python train.py --num_hidden_layers=9 --hidden_size=160 --n_experts=16 --experts_per_token=2 --d_expert=96 --d_shared_expert=128 --hidden_act="clamped_swiglu" --moe_layers=[0, 1, 2, 3, 4, 5, 6, 7, 8] --router_score="softmax" --normalize_top_k=true --routed_scale=1.0 --balance_loss=0.00334 --balance_bias=false --shared_expert_gate=true --init_std_router=0.0164 --lr_router=0.00179 --num_attention_heads=5 --num_key_value_heads=5 --head_dim=32 --vocab_size=8192 --norm="rmsnorm" --norm_place="out" --norm_eps=1e-06 --positions="rope" --rope_theta=10000.0 --rope_fraction=0.25 --qk_norm=true --attn_scale=0.177 --tie_word_embeddings=true --parallel_block=false --init="normal" --init_std_qkv=0.0446 --init_std_o=0.0105 --init_std_up=0.0446 --init_std_down=0.00629 --optimizer="muon_variant" --learning_rate=0.00367 --lr_mult_down=0.7 --beta1=0.93 --lr_head=0.00936 --max_grad_norm=1.0 --warmup_steps=50 --schedule="wsd" --decay_fraction=0.758 --decay_shape="linear" --final_lr_fraction=0.1 --batch_tokens=65536 --max_seq_len=256 --doc_mask=false --train_tokens=667500000 --max_steps=10186 --dataset="wikipedia_en"
Below are experts of layer 4 (counted from 0) of a mixture-of-experts language model. Rows are named router (the router's row for the expert), gate (a neuron's input weights, with its number), up (a neuron's input weights, with its number) and show model dimensions 40-79. Each number is 500 + 40 x the weight over its row's rms, rounded and kept within 0 to 999. Numbers have three digits each.
After each expert's rows: "comes after" lists some tokens at least twice as common just before its tokens as in all text. This comes from a sample of Wikipedia text that the model never trained on. Tokens count by the router's weight.

# expert 15
router:475544484527511558438447428526399503546520503480492465520534490454537539529485456532488509482473472483505474523465511515
gate0:485537551490440510533496501460523501478487507573506455536539435479558566471423570468479405462445478464458476489550533539
up0:526534469463480578449549497448433498495491513562558545492501435562536494537492511450495466448473501506488508584491518546
gate1:489521419529419497541411494470478550540520474495522502478437467462474475480535485441473536516493455510524466525647472496
up1:483516411573465539488522529495480486550499509444514552453455486469502491454507532521510534512485453455498435519560498508
gate2:537586557540471513436593485576575450575442529461493457571508549486526541473505562462444555493514525494500418520492488475
up2:522506567524468510498511581580506505464479483480471442503519509469552475437513569480437494537526497523582411495525497462
gate3:464532489428541455500507506494566437483604498497527547534459526526465529488503527453473461478457492528473514488494487527
up3:496551457526490557462447435499469543566495438474484586504504479517451503542451397548500569491581506507561521466592487504
gate4:500463509486525541476477479546436494493508527567447544493540481513559510508481466500457491481402486523457501513615468509
up4:492495473505471510490495517517526507529536531578456484524467521473530483508476523496502487513441484434499478546504451483
gate5:499525461498493495514479499475473489483502540437480484478530429468496462511519492539413508541424515487557455607473476421
up5:616497406477497417469543455488521524454557475428484426563493434443539510522450497441531517493497514372506517484516438479
gate6:495499568528516555472463522522498544495462527562522457473458518459515580518505508494459522510491503492556462527529576538
up6:518537488551572487504447513496493496504550522571467436445498538505473513467501563419498486470462510479517438461539513505
gate7:526462533512492529481445459525454507499518475451465538557491475500524544483496468511588546507481581521498581559477489510
up7:472527519444556497494473503566568502520558475568463544444562534475407476529541561539494562429529526483503547499475491511
gate8:504521462452529508484518506545517510489465594552408514463514489509579527542471449559501501470434489542477428513503479509
up8:475523478485450474527541533492507510509543513473453483471585496488554457585437499548589454473487622486441496508492477536
gate9:488489487495469453507504508518485491517526488540512520429493486517490556509476481506560496458443546527489515562546560517
up9:458497406498487610528499470548479508505464492500506407512495475490553501474486513445486459567507440551506550435458488464
gate10:450498544474508424522478482548507522496450499508433427451489484511506566590443499452525437491492482514464556460498566514
up10:495517408434497482511475476528564436492492444512524546412448476516434492503557479468511558534471503510419511488431490511
gate11:501536565530513498492503415535386543469472491446516493483454428476555542434510452507493491482541439478484425525563560509
up11:491501544551400504475443486489422475503450584509479506530555464484551552512510463478404460541482457523497456484457521476
gate12:584567514466496477511533512485529541479510490471500502441529471517499515513519528469491499470426485495443593480523549504
up12:486516588504470495518486459545428524492461520487493470545367440505460456468503507434485503483445519474480497458535521501
gate13:526573504519614539484474515530513505520461453493430530536508538460532496571495479469547484547484562492539531596499496454
up13:446465529482499549488492548557438447518493478430519535518440510530531577558417425494536501526482456507472477523510460452
gate14:516479544476472489527483563543480435503507530498548495467473511487546506497489504492482494494535522528517502489534574528
up14:505446431507489438500508460531476519461528495527518524522491477499522576525474488543508556545527489544569476522444500482
comes after: " the", " a", " was", " and", " to", " his"

# expert 4
router:531521517511520530504537448500505527495514428460534508493426501550520498458462524542501544486507555505498493516471509482
gate0:610520471464491438486470524530498404433357522470496443535537490559542423460482492529514430484486488509499515525462484504
up0:538493507545529548450468463546498465467493527450568558470511478496530592468550559529428501561437553525480576483478560488
gate1:468550460523590529446529493524483546495502507528507405508642539468492442541532516488489492576461488500604509499536544537
up1:542502479497542432419537465501502552455536520501398433512558538488465516597511490489460528511486498456548521541500535503
gate2:488507428469537431578496480484544509527490535466522415563506521430483507452498503494489549447516553541524555514555554495
up2:485471413498516426524506482540489460536490510501486407535524529410492527484489442526458539481454537492595480519536446486
gate3:466489570556538447555540479518461495493436537547469538486493507497457453574505544520470477481486531488503486497560509528
up3:522547467533460505496518541484488491522466560515491507418519491506570429476511442479510416504483513539531485445565499426
gate4:468446482532517592485571558545461527469543539486515516499522534524486481483503531517491502512507510469481483538541514474
up4:522455509585530449509464472538485507493625571487472487486502502475418416489470611552471593508534490446456487485477491484
gate5:524465495452509611459476521506515497509449523491551552483501447510424480475475498458488486509464482500576497474436485513
up5:518446478464494503441471514493438501474392530514531406429431512482403504441514572542415513471435469486518492528453492535
gate6:536418435537419456496555474555503482495549540538440530492523586440512481549497509468468505516499475462473502528547519527
up6:542476500542490518445527512496523451509542519510488495529476508481523510619494468412531547539497549475455562527448545563
gate7:518499500412505509523476482539546464513461548462479462487514518523448538458441449521536567475456515543424539481539478519
up7:548586444525499493521591519501450597497495538530548513470557515476465432501541503529548464531448504526508383516518509480
gate8:520468420491476481569485482517473441494422477495485502562496572529494532539491452527461480467530501575467542463507498485
up8:508491537498523541530478453484461424449484460501541501468476527476419535570430515548514521402480544466469546470509504492
gate9:569535444495517564489554503499568477488509555512457510548531499523486554437453451443585463488569508559509500489533514478
up9:476497582498529486497468494577542439434470499551468446464577514481509482516524467534529484432480481506494464556504463499
gate10:612499522526551506506505559502508457462519483418512566561570434490465490540539469457540430402496494498516507481507498476
up10:485449550560510458522505557518541512477429486489457559475528465505579489462479519477545609458495503527479458499506476494
gate11:483536563527529468447546484449593554493512470477464519462438510518454490501470530597560563519473536529487531476546520520
up11:497470512535525499505558455502491485493368502487396546441528502507474499537419507544530567532467504593477475507492496496
gate12:433467557553528471605591481456524514512446477422420495475463510505519473546503471500510500499524523591422552496509488516
up12:546493544558571516436512526476551462460546498496517497518469455551544477444432551564493498539525501482474466499516560478
gate13:454473533504512574481477551547530472507538479546531619514521547455533491563486445530466552444524511533527513514462438552
up13:470505535479515533454507524510472427524467474437515477487489508507506477499468491538501556473431518557528512461465455568
gate14:542524499498458485538543465496445501592586513497437472512558490445475579446482509397537447514510482526432474532510539395
up14:547501520545430539562525445526496531571569415441508486442479441469585492446455421433536482532539495467445470524516534468
comes after: "0", "1", "2", "8", "5", "9"

# expert 7
router:465520532516545508475447412505548480481489524446493475496523497497530521556500479496540498553558511492483448483525477510
gate0:523486475494516499530458524500553528500494552507448467508514544460515503502492525444451538483500467458392476508453451445
up0:536456460418505500507462521547496496483414437500513492507566514502456448576510510489467544475419538515441503438533533512
gate1:443506472550526462498464483588559527479486481528420472477545452527564543530464515505562430485523578501530449555529533517
up1:473459491607486430531457454530573532532428491467466459464460459556590613462476524501566480486507552524600441547535580507
gate2:492526551562535475489544473484520523526497484471572534520457522473481452491503548493547447485466467514504515541477541485
up2:480533505556531442547506481597507479489501475490538530506489491504485417448533493461531473518479546491439508506527454474
gate3:478492493473459513535478502485464470498530485490504523526525451557503533489469536523413545493558470542486493540467457473
up3:593504503480452565535480514537470447561509456501571518518441468491462444495454398521500531533528496452591483547587432485
gate4:448460545520532504455529465502452567488530498526487473466517499485485537483495527466453501506493475474508499491470515453
up4:482490556450519519437508478515568501492574484445506454445468492503510492386537483490517463453534529496544554460516428447
gate5:548559480472430528480491535512463471501511483477544478541559487489529541493535538414543454489534491498512519545559456448
up5:446466472573510558523526420445507503521501455481541612449431480459451499499478469530513471513569540500467529507490548493
gate6:522552465455387562542580507507438454533472559497505515473545503471529490524501445488509481485451462534462586468468492541
up6:505470505479536469543432435477518524493526554557482422518596473465461545512514487511480498470466512383505548498505490559
gate7:519478493541535521454383488472514536583539510551538562536502494488408448494495538498517552480542456515543486563513489501
up7:494438526422499502439491496492540484594572508492562491513491544496457439528537598473369540569508543426603490514450434487
gate8:504468438458481578540472533521511512541444477523510512514475480476455461535572547566465495491548464481446523486586490502
up8:507521606600490535588541544500557527464487531488539568470445551494474475531435534499528507486530506474513484510472568492
gate9:532453505488525485453531494565541473467468511539585599570473509448556554521496461513504454469542528593481495527495491524
up9:572425519485499459527495504499562452518477530553516541515464521441591519401474462527531532496544511511514496522470471498
gate10:494488410575507494494526472442493499514441460522505472466508528453433452504524433510490513517472461532475507482565508476
up10:457462513535484549481513543516493515514482614462523562483512485528586565509471510520463488492586486514467525511454462518
gate11:446491521457489482484485505465538408502514516435447493472417496486547514513501498512523554557508465453574528480526513468
up11:460490514488549496490486507539499461477552504542466458461494556540563503444496501467543503516488492443536494494521524499
gate12:503552496477537524449557471483509541540494514514563492498491417467564536485497572465494494488481570509483513593518481491
up12:485526533495504534458472478605498518516522535541546482534547457397453507516502498547471460493526578557444508531505490527
gate13:510438512516540450452548496484496486481520571535529552501492555520490480543483546531549492477385568482549444508519476519
up13:504530539496556424473489592517547451479592532545465484551465510515492495542451548542535499508498498514503501534502516506
gate14:501474489475582575390510444457512414569526529503451542474575508533517550616517484510484469510503494486498505521478434526
up14:468485518467512560460417539494475439516483533506515530477535470553493540590511508508532456587491451557479507539501458550
comes after: " |", "|", ";", " in", ":", " /"

# expert 1
router:506439513449504491495450589520554477449461507448571499512478513512492508476527436504557494497439453454542471535468419485
gate0:433447489547525525535566459530501474528525493565568480448479528502479542464491463583534515476488551522479516472487403522
up0:498509502508448515605543513489515461529520459602519458420557552501470490497531451558528542476461444502454537495494462543
gate1:554441475490485526494459502507478471505474546506495488509523544488560484441470469471429443473472506530430505480449521430
up1:563523481488498480579470520519381417502479556538436470473484545470534467443458481534503459499477525543479506551461511464
gate2:481534515467513504547536469588461536488499477500509433535494539508495466455537508534467480527518572522502521471445438484
up2:462457424493494521492535508488436543508461489544418539446498492524434519525531566541474435419496575512568518466520520548
gate3:576506470532527486507490508569508499527520460502493498466448528506510448498416613474534518493506499476440445528539476565
up3:431450425508441440492485542530502504519535553435529508480526466488492445445462533515473523511423495522458516500499543555
gate4:506476483540496477464493443492444540502453542491504487483540459429458467504513477498562535392465500505500471489534428465
up4:530513519540556462484472510455441453441452601527540458488481469471494484551461526488560584440489538479548502494504424469
gate5:512527458459529521521513441530539508521528576524509516550503471533575532557523487465467577422414534502472584499494493514
up5:549541525461441514531530458599540529460563569511528470550494493576448525475523398472509577472451515500507494510528494531
gate6:508553456586497541429513486584518469510544500470516546534457488478470426538479462471491459537536446488463480446454450519
up6:447458492471485409505475521485502553559500500501547523556486435509531522474501379535531506559576519524454473447465512473
gate7:528565462531473558526476549468556491548499504499490543482504553460537499362449564445564486473480506512466504506557496519
up7:531488564479448472550538449468409572500470516497465448490538474478604514576493418454515537500554479488485530479459505513
gate8:476558467474530521545500554534432461508546464503491463456465544474504528508470493532447528468559512482452468611467474436
up8:504524519487512483538483446551517510488477555514599457495481507497534531593442500483509482559466485492501560540504471481
gate9:453459601507507503456479507514511528501589541503504510542508521498567494442502542487564555467508517526518494543455563516
up9:435444531512547501509489568485545551526500513525492465600463535498447440460451472538470506466533456462458481552512457546
gate10:443542505512430541507502505467532533544539454505514494520514483528549470501493469564534554587520460495477508544466467496
up10:414453554495503489494588507472523532515548435469502443555524490490529490480462469548496519482531483506551528562490524495
gate11:481502517441523493457486521511501532501524566465456511522449445462487592500473546463421434479466482517537521550591475480
up11:473481546466508515486538519450494499492508521454574539490473463464428442501443638513532528541519521545502560594461462550
gate12:515539519540486501516471476488469481488445522457433478493422453501612533496532565515524469458500540490454484451493515481
up12:501565575495535499509510507514456521480482536516450488574497487494500469515524558564503443527462507496504524450391508474
gate13:506485527576471529481501518522501473507501484473525569486444469536498509458555462398474482576568567516521521501521443451
up13:558473442511494484629444495498448519511465497448386497453457472435488514485495497577503482455468505515505470502534476496
gate14:584508603514562492478437515529567523493534479565520430569494484513441475499431533505487476498546522424548505548466471494
up14:518450564598541524477505498520557513499473551514542454474442532527536461535386528445511507469555547488502507572539464528
comes after: " |\n", ")", "0", "%", "4", "3"

# expert 12
router:481506512509423554501495502487527506498552462454494490513532481544483496481544463494444495479546442499583512572543444451
gate0:497462525447556559543547458497478492541403484439516518527492450535511537453433472541494491531540517568490477624530467527
up0:510516482522492544516440561540548453501496530478502481504523492486472445483475501503510433470504573491522440564492516544
gate1:448497496494407411419506517560543464479546427488599511475456572503467582549439454504507512474492466519503547475446454538
up1:507524479488412467523453368542595452507497509495468543538525549474493558541431493558495465483532543518475508509465463558
gate2:403452461532493522436532499545432434501515465466497495432531551528530477513524547498507491464461548530519553567485491420
up2:456487470502474506533508533502517502475497507453475521421518525485489537499524556535489529506490520423523508517514440491
gate3:479429484519480574496530476457504618506430497469461406453528534449423506497495498535531549501565466512486513512464532539
up3:575517557473554486470542445432458510491501466541513571463474489518434484491454433497457498437515535509469490496591514444
gate4:538406477492480492526484487523438501501468558509427570464546491486534532520542528497526530506540456514495494448461462497
up4:559473464469527472522437533422477448543583512478482516499482495520456507544492511524620533529588466584537517429500452523
gate5:495509522471471535460417502490468538499457489475460515480429509553500473518510421497452500480499529519543496546547482445
up5:444539507559455517510449543539482539513502549463495531557458484540428531503521481499496531565536526490534518533493468476
gate6:559499496590529464546569499509513478494542486569471476511442516487535502517514419549420537572503573470559556548485477483
up6:521504614523493550492533469539507558471521565526469543509496577464408482515454509515502499488592477477523507449529465445
gate7:513462461506500481547527518416567532539500459435473489520468607522446489538574488528526514505495494542561562542496445465
up7:512450470581504579542493493472467512509505541565517513482521574558464466539511509511492536545436493529450482542492547465
gate8:435563436486572473573473502501446505515524431461561631516470481519505387545542436512525474530523500529445531495525469490
up8:552550495477574579534506444474451479544484439524475535477547583515461524524468480406392542461502512458527391483453447479
gate9:510528489489466497456442528577509451486515482518516490506435553500541513442436488585567521539495475473515590506587490452
up9:593541537459496539516433476548457502508480493477401534462485565525545560515510496462483509529523543525498565586529440433
gate10:519485506430476451510531522497517547484428469497490583511473519460556517481492578451470481552453429564488584478474453456
up10:501506384531529548537576542469464476501508456510501464570543446510507500483505556512469496422505521540537516479450438527
gate11:540498604527531500512452541474477425514415450459515521583525543535480477505467585412461525460507553507518456569494527489
up11:498491555534517495536486459447483451515487393437481481487536493482505437508548500489531495500577563529509483616550495511
gate12:548547497474476571463406526504435524520509544470550532537481484475453522492489467505504471478543490457454500474463493541
up12:525555529521497583502474556449557487514513541531553490485550465486518511444442460531491511494531490524492524484520464521
gate13:481469547464484502483512479529422549474535475527505460522457521518461503537536453516438536473545478471409545487502479493
up13:529474529525503521447480490492530525544540445425396549475421541542533507517465530477504516423523473480498520468553471491
gate14:528489522543507521533535515520500517490429543504487450530477489504523434500482529551408445522482541528475529616503543454
up14:491532510550508510467497579505521508498508569532571521527552558519491545508519533471401423498500536502462481514531633490
comes after: "\n", "-", ")\n", " |\n", "\n\n", ".\n"

# expert 10
router:539417476446565463515537419515472526464510537492501518492551511479453483527493494537495550502463455514475510505481386472
gate0:448522541541530513508488507483554455498383512521488498536404485509552512524513570489512511430493510509487491457479460462
up0:498477458473496505431474493499575479537499470605518477471528449501537421546517590426536516412506504515514563470474526412
gate1:513544513501468474558498504494593493508517479515530491551549537516523536521475476505481497477573510481465569513563500428
up1:526478503492537446529485478506583516506485488502452530506482502454555575536470521476501524577544445528478512560561509539
gate2:555481544528563500538474494453452495479481497532471434452537534525468530541469486571419475504394473490519553442545471511
up2:530507535502544504539519475534468490460477510539443454446520491554480516554458486541520479450430463469469530458590446497
gate3:533530513594539572467515512449454510540568530482529484460530481506482477538516494449484521577481476432545453470506538442
up3:422459538493461466457464477506535485498507468515550507514534491462572576452553585464551537522578508507507479538456563446
gate4:464444539558475455486494493449551502504494500567469523442495553480468465518536460448473506490475510470558462428459544513
up4:413453500550472516509513487443485516519539502602487493460466540477475503577506483518530471478495515473544462442475531524
gate5:519442480498457510507519464540467482496588558497479524563529460527519516442581498503537459474503503493501558492500433478
up5:612471573526467546503450505438466552476476561594464515525470524421404420560507458438489443438510429514509561515546481521
gate6:504529537490484414510451508496488524466502566496461502554515548439469428505536501579575495500486462540583518518509473510
up6:525498449484506447507477519535485473496604535478540549437516518499551512421457436460546433536492614504445529538532469487
gate7:539427494522479398484516506492551523525582445480559455505474517455543524487387497445551478535527483475432561525512512515
up7:502521587456477358516509529485526529537568458490522491528511440469452459533408469485557527537486491507454448538455497489
gate8:516438480530512531532515490450509472500463504558561507590515526508454494555520473463446533494528538551518572466531557541
up8:444475500538535508471495481513576517501515491444540461516568465536460473587485509532510549538458531506564460529511542471
gate9:599489433486517488506517446515520482508530509446513511558493470441466418503446502487561456455476480506506446478490491461
up9:454532455475571471507463508495550473536522446602471413547554504466499465582485536551503478490456507528549526461495474465
gate10:479556571488472397489503474441402451474498546458508452527524482472458514568549510446485453541499507501474427542525504511
up10:465472455441518420476514481469473422521518515468516494489479513514495476556518489445449562500457540542430412527478484556
gate11:506463476431465523533452508597515508504487463488478488601452526520518465479425565336456531474527491502439489525515535499
up11:547463505494537417535492520455493477512459514494486585612507504471488534521505567466581459521512500504505502498518513532
gate12:504515494560496483573490539472450501455567513526532471448506478514529473529554522461388528507510516548454530530548466422
up12:497517470461548524511461559534416463448619472559577504460545477498573516555489506481432509523500509555475535563501450451
gate13:538578516556520566527371516534516541469572550660519439496520508511493482531483441457529536526457544480533505543579506468
up13:478508468577503532477422512504400497506512537605535439489536502541463459539511437434496536460476462468514463510581541475
gate14:493528434554540429537448460507503536503492518508472383496533447512493545515515464546524476459449597553582465502553549424
up14:421536506552524405548494517484573499497446541554410363516544460483483398526543517463493496450454515573522482540512467492
comes after: " ", "1", "2", "9", "0", "–"

# expert 9
router:581579472474445523521530484510514441485455491509457556523512535527559509499467553514469499574466458418528482533467531482
gate0:486601524497538518482537514511556393492525484432528544504440495544474514431476564501546533478437530482485487495507485477
up0:507478452483486485511472551496484469513443526565453551493527495464555475585521462506469491556490470485562526479488469468
gate1:513488477523534532480493550508442567518532531553505566550520552479580526512524451494507501528533488502495456545514454482
up1:518488553464487432473449482563490610470447489527561516472445579522479461481525576483495499523512513472478454548576507511
gate2:450488468502541464509460509483536535506530514534528549504525481494450508495529521401470505533485515514506452499504473536
up2:497504503565476509481540493486542518531469454552478541555524512549469492510533541406504392478470485477537508568516492485
gate3:506519476537491484526504536557518427456455563490487399485496464514463506510437562482551465424526536511462475422504528476
up3:455507440504493507469490474537533429502440478495480381448540486504457474540548520452554416448538449534517506465465488502
gate4:555461532506546492486562487595503511528556537516529459522513541493519514429500482479506516572501469513499503455487532518
up4:534577593550527445465501477551508495493524454473611496466502510415517460434512470469497530472583410522482504532429528502
gate5:561490554438474522474509524478486499546507437482521548451510454486537490531528498462523484577498544504528510509468481516
up5:529474482488490488532490533514503466481486545517524488466540484497532546542500532539551531491525473457431549396549454477
gate6:478530457483511548549507500465447491469496520594504495528453475511473428422497485477514510473472507520508461504490512485
up6:540571483447488561483511492491438436504483495540463490523546498494459456532466485494508451504483466496505526498494485491
gate7:571456496543406531459485470528522471520510526542493490517492506470565455541441456542434466483526524521436497515584486414
up7:562472505495441506450527520443531470474499527489447583519450542572467578539534515501512459526554523503505510464524491507
gate8:482533484531467439493459502514502524482465531480539511504517462490521449517483481481475523492488416521528461538499542567
up8:490481477487515512477504505564469506472487496463446552621507531532539485507470494570559551464495468532552485477530534455
gate9:452568469459492457489543472524422410494531487460508584542511468464548485473498425553539485559522487550451559519464526493
up9:551564422543482430489561438521468440488523512465498549521564525523487541548509504537511499534522543525492490491512556476
gate10:553474472502436479486470555490535504498500452478518559563479552496458542459437478595606489533483557537483420479498488502
up10:463470548544545522517505477506542505488441485484528546503530579452450465459420475468513438401489493545529568545496548483
gate11:515552503418460584535472427503508434506549549444480585574435532426500479463522488501477482497479487544519512527447501520
up11:564517420552463528527492547546516492542465545429484523506499474471515513500477509500500503498531508540528506513444540485
gate12:515495519602495470484515471562460474491565486498471570560521556451548501508481503456430513565480486532561489589504504464
up12:502516521490500471453464533602519530500577461482496424524469575487544514547482557526446446565480476521549557500506546493
gate13:518465592523484521489500516452477514480481504506436500586488503441511531518500507528496547455550528453494510502533525482
up13:482482548504503419530392538528499496514547549484526402464424480522472499481534428566466487479496489531532485462505456481
gate14:514521524518465527589512592516480461514481539520501586551454518477494520424503526514461474514477521521497482467472487432
up14:498555582488526477496481502571458461498467520482539497531601529581418614453509478495506502483478505493508536478456512474
comes after: " |", "-", "|", "==", ";", " R"

# expert 11
router:553525464465475512506463538521495477468499600494523491487595489456494555439547577459487516457513547534360590562459519470
gate0:556541499475463540441509489510448483494437573555487485488526478490451564504499522496534430450432519541470472502545463452
up0:548553484478523495428485415469463565492461569482465521540449516530451538493557571475468538486374505531504515430591533508
gate1:536545467477428393448512472474525500490535485522502460496444426544471554559498471484558451483509462494531555402487492568
up1:486549544490465411476516524536477476443518539475455431459532498518432522531558532545531487505544454521422469410465501511
gate2:533438503528557477535407492577505453529512481494468514499558564491403512493441519465441527486476495488508503461542519527
up2:460491494481455457547431498463493551467486593516508524531522529463523517527470480487461553469520457474416620502534509467
gate3:476508535464607500493451503532477517512445534468479479596512547519568439535519541394561521511525548540541527562488504528
up3:457499489499514477560503477520543476505505486479467450458472478539451521553501539474447457480510512507480578590547513472
gate4:525442510557491549548451499485534481538514510505544532483529531466469546470534434506483583442448521484465572469492495479
up4:513518471474533543490455443477569489524454511437522558522595482480527523411509500554442492439464491517482582471497516500
gate5:481509507433529486495489404563475489497479610530476491462535495440592554467436535491540437512539513545430483513467542472
up5:487516511474514474461528504487390502486449565522466506485500476494549518527432532539504438506512457520451629508500536442
gate6:471436511503522471514555508515499568547438542485515516520479498525476440521431497486548433397465506497486486528510490477
up6:512516553541504455486549557502566547503533466502493517516439456515489493492435444524537432444491494454391540552526519500
gate7:479487487469517470507447512428493482459481481534466562492456548557586555470495542466588521444459512578480581522539450518
up7:474492439485548470516418451476469456466361488501500496486429534523478525567457453496510423437503521498499506518546466528
gate8:479576552507410474380424519477482529513485528488483501508442540467506556497477489522530500410531520551515568540558497544
up8:562488520529503448503476553487457498559421502490482414546529497471512571598539560488479476451502434510492549536544553521
gate9:475468503550516550479467563473516428466446526543533454488529456491478456540535569515416520420503467568513495508526499455
up9:490506489483482465451536487562558496523529484458544497534490490473536537521507520455500541487571502503566542447568523584
gate10:423482532490509578574499528499566515533521535483450465514518506495467480456448469540443552523499494596579404424493489503
up10:533514557531557542526460508536469477499434495383453492506463550502567472422493468508469473510436473525551531491556518503
gate11:466513530525486560539508443501528507501529556501514483482529472471508537437550508507481528520532580535453553517450508443
up11:443501518466548465493496450461417481451509468464496524492459550485490459481501480454494476470553483519409446406486436493
gate12:548493449428472493541510522494548510581525474477527491526555495401500509475538443413552438450496529544525507546575513522
up12:490564523524516523455461609592494486449496509552518509524571386534466484569556531513560460554508466530546518542444504547
gate13:576473360425576473532523503517502471494538516501492446485563618546505450541486563523514545457470490525496543578521499477
up13:532463524483519542454470553487504495521544505509536502464488550473512488376524484480539493491486504478452510540547527446
gate14:518521419523524555499502522511490517521486548448517502508543473546569477522570503517491488466525442577492549569480475469
up14:531538594481489531470519526546435473511498452527534472500538474480512536563520500571544530446486519515593505550451490488
comes after: ".", ".\n\n", " in", " (", " as", " In"

# expert 13
router:418483529506504445496513507451534489473437473535492571515500517507509482500459505495474483436493511500473585478494457518
gate0:420501445487519480453520438542481491470400443443450530528609516513517500488530445507465474479471523491510539495528579458
up0:604539451530518507489497530488505521506543551567544485526527497493543458464486455438514482504560588521443462523501455462
gate1:501453473449514522489467488482529447482515539482540454434428588509516398530486495503515480526509518501417522490462543437
up1:523520514520523521548523460555475460479415535453593485569521550464497482501483464432478504504481494510478469519438558491
gate2:484470521517464534546447517456432469489516571509480451505501519507552471482493506524517488456483492499518500488442391514
up2:490518495478471535485526589521505436570500456492541515492557467528515606509395475420486432470489446546511511464457516480
gate3:467529545526505534461443538461532538489526486523500544511438504499496435423490474510473461523516500449491457580479567391
up3:523576582504460478495570530509529504513475501540533533462445461578494443533495496459525532465527499480477495541427471531
gate4:584570479517493554482491451472487535533513538488483494519513475474465464547519471544527459555463541474541470524496481503
up4:506478564492539534492497496496512535556467511541459480500564486485481477455507522516471526560518468493575520547422480474
gate5:490428547490519535494502482479560422490489522509494499487527455492587479579441526461445441522452505529524466519547460503
up5:534484595452495543505511444465549404501513480464516483495591445518472544537510475599448454534458490487482489512532509484
gate6:496500517515542449507506504484476512520506460517557534440572477542482543432535501489473497469519403523505546465484549458
up6:511430494455469464469480496471484453462445529520415460541466492442510525490537497521494518452566452472460578508518551453
gate7:453485556477538547478558495546545504516460455464444506552503524488488452545526515587487584514415491510503532518452493484
up7:492466574562509537512516543472524566527516483498508527542470474513437488468545483618487540457490489525497511531484536489
gate8:511491493537478500452542583479521456489497518552504516536593483456482498531456524513516502524476482475522504442514435436
up8:424547498524433435455505508492525449508461568505404482574512505481568614481497538512509496473483491497486432455592465503
gate9:528514484513529536525475475474524506482487519507481491575482487454578522493532475491497483512522531480446437538518475448
up9:424484464465496579541453515515525522510461531540424481549459499527478460482534491511458505478453511489441487515493471474
gate10:448500533562445508495528565457517553483498483491550588511451536499526512512451466394527489504515482518602498538501480435
up10:377530504545512426522494455480479440531518470554510546565623479491551526527566498530471485447459447501550508508546459484
gate11:461425496514485524478532526475539534472432498439506509572536522550512523484480458574542509557413460539427529451546567487
up11:483549501513519530477487537521511461498452474422516549457517482559517471509490493505512548429539451487555530524468551465
gate12:530496502478514460489516516511516475515431509521487464565492531517529549525497401468462506504427578455483435530546500533
up12:492588531472539496482505468484546502498437525433501505487511536499511570443457516463530546558475491491382462478452513506
gate13:441475548544559509505472534489529498496478441545538454577455456505485442456511517496497510487512443517495504474500469506
up13:497482502476519515484456516472466429484524475476616491548471538460529552471505460528540495545549467514531485573517491503
gate14:527532476465546493475426501493536449503481519512462544525429469540541509515510479518478530451544533464524538543467539510
up14:465472473526531547478542493545556463451460476494425588520503426530524518516519515551502553464513472479440517501482561490
comes after: " the", " and", " of", "-", " a", ":"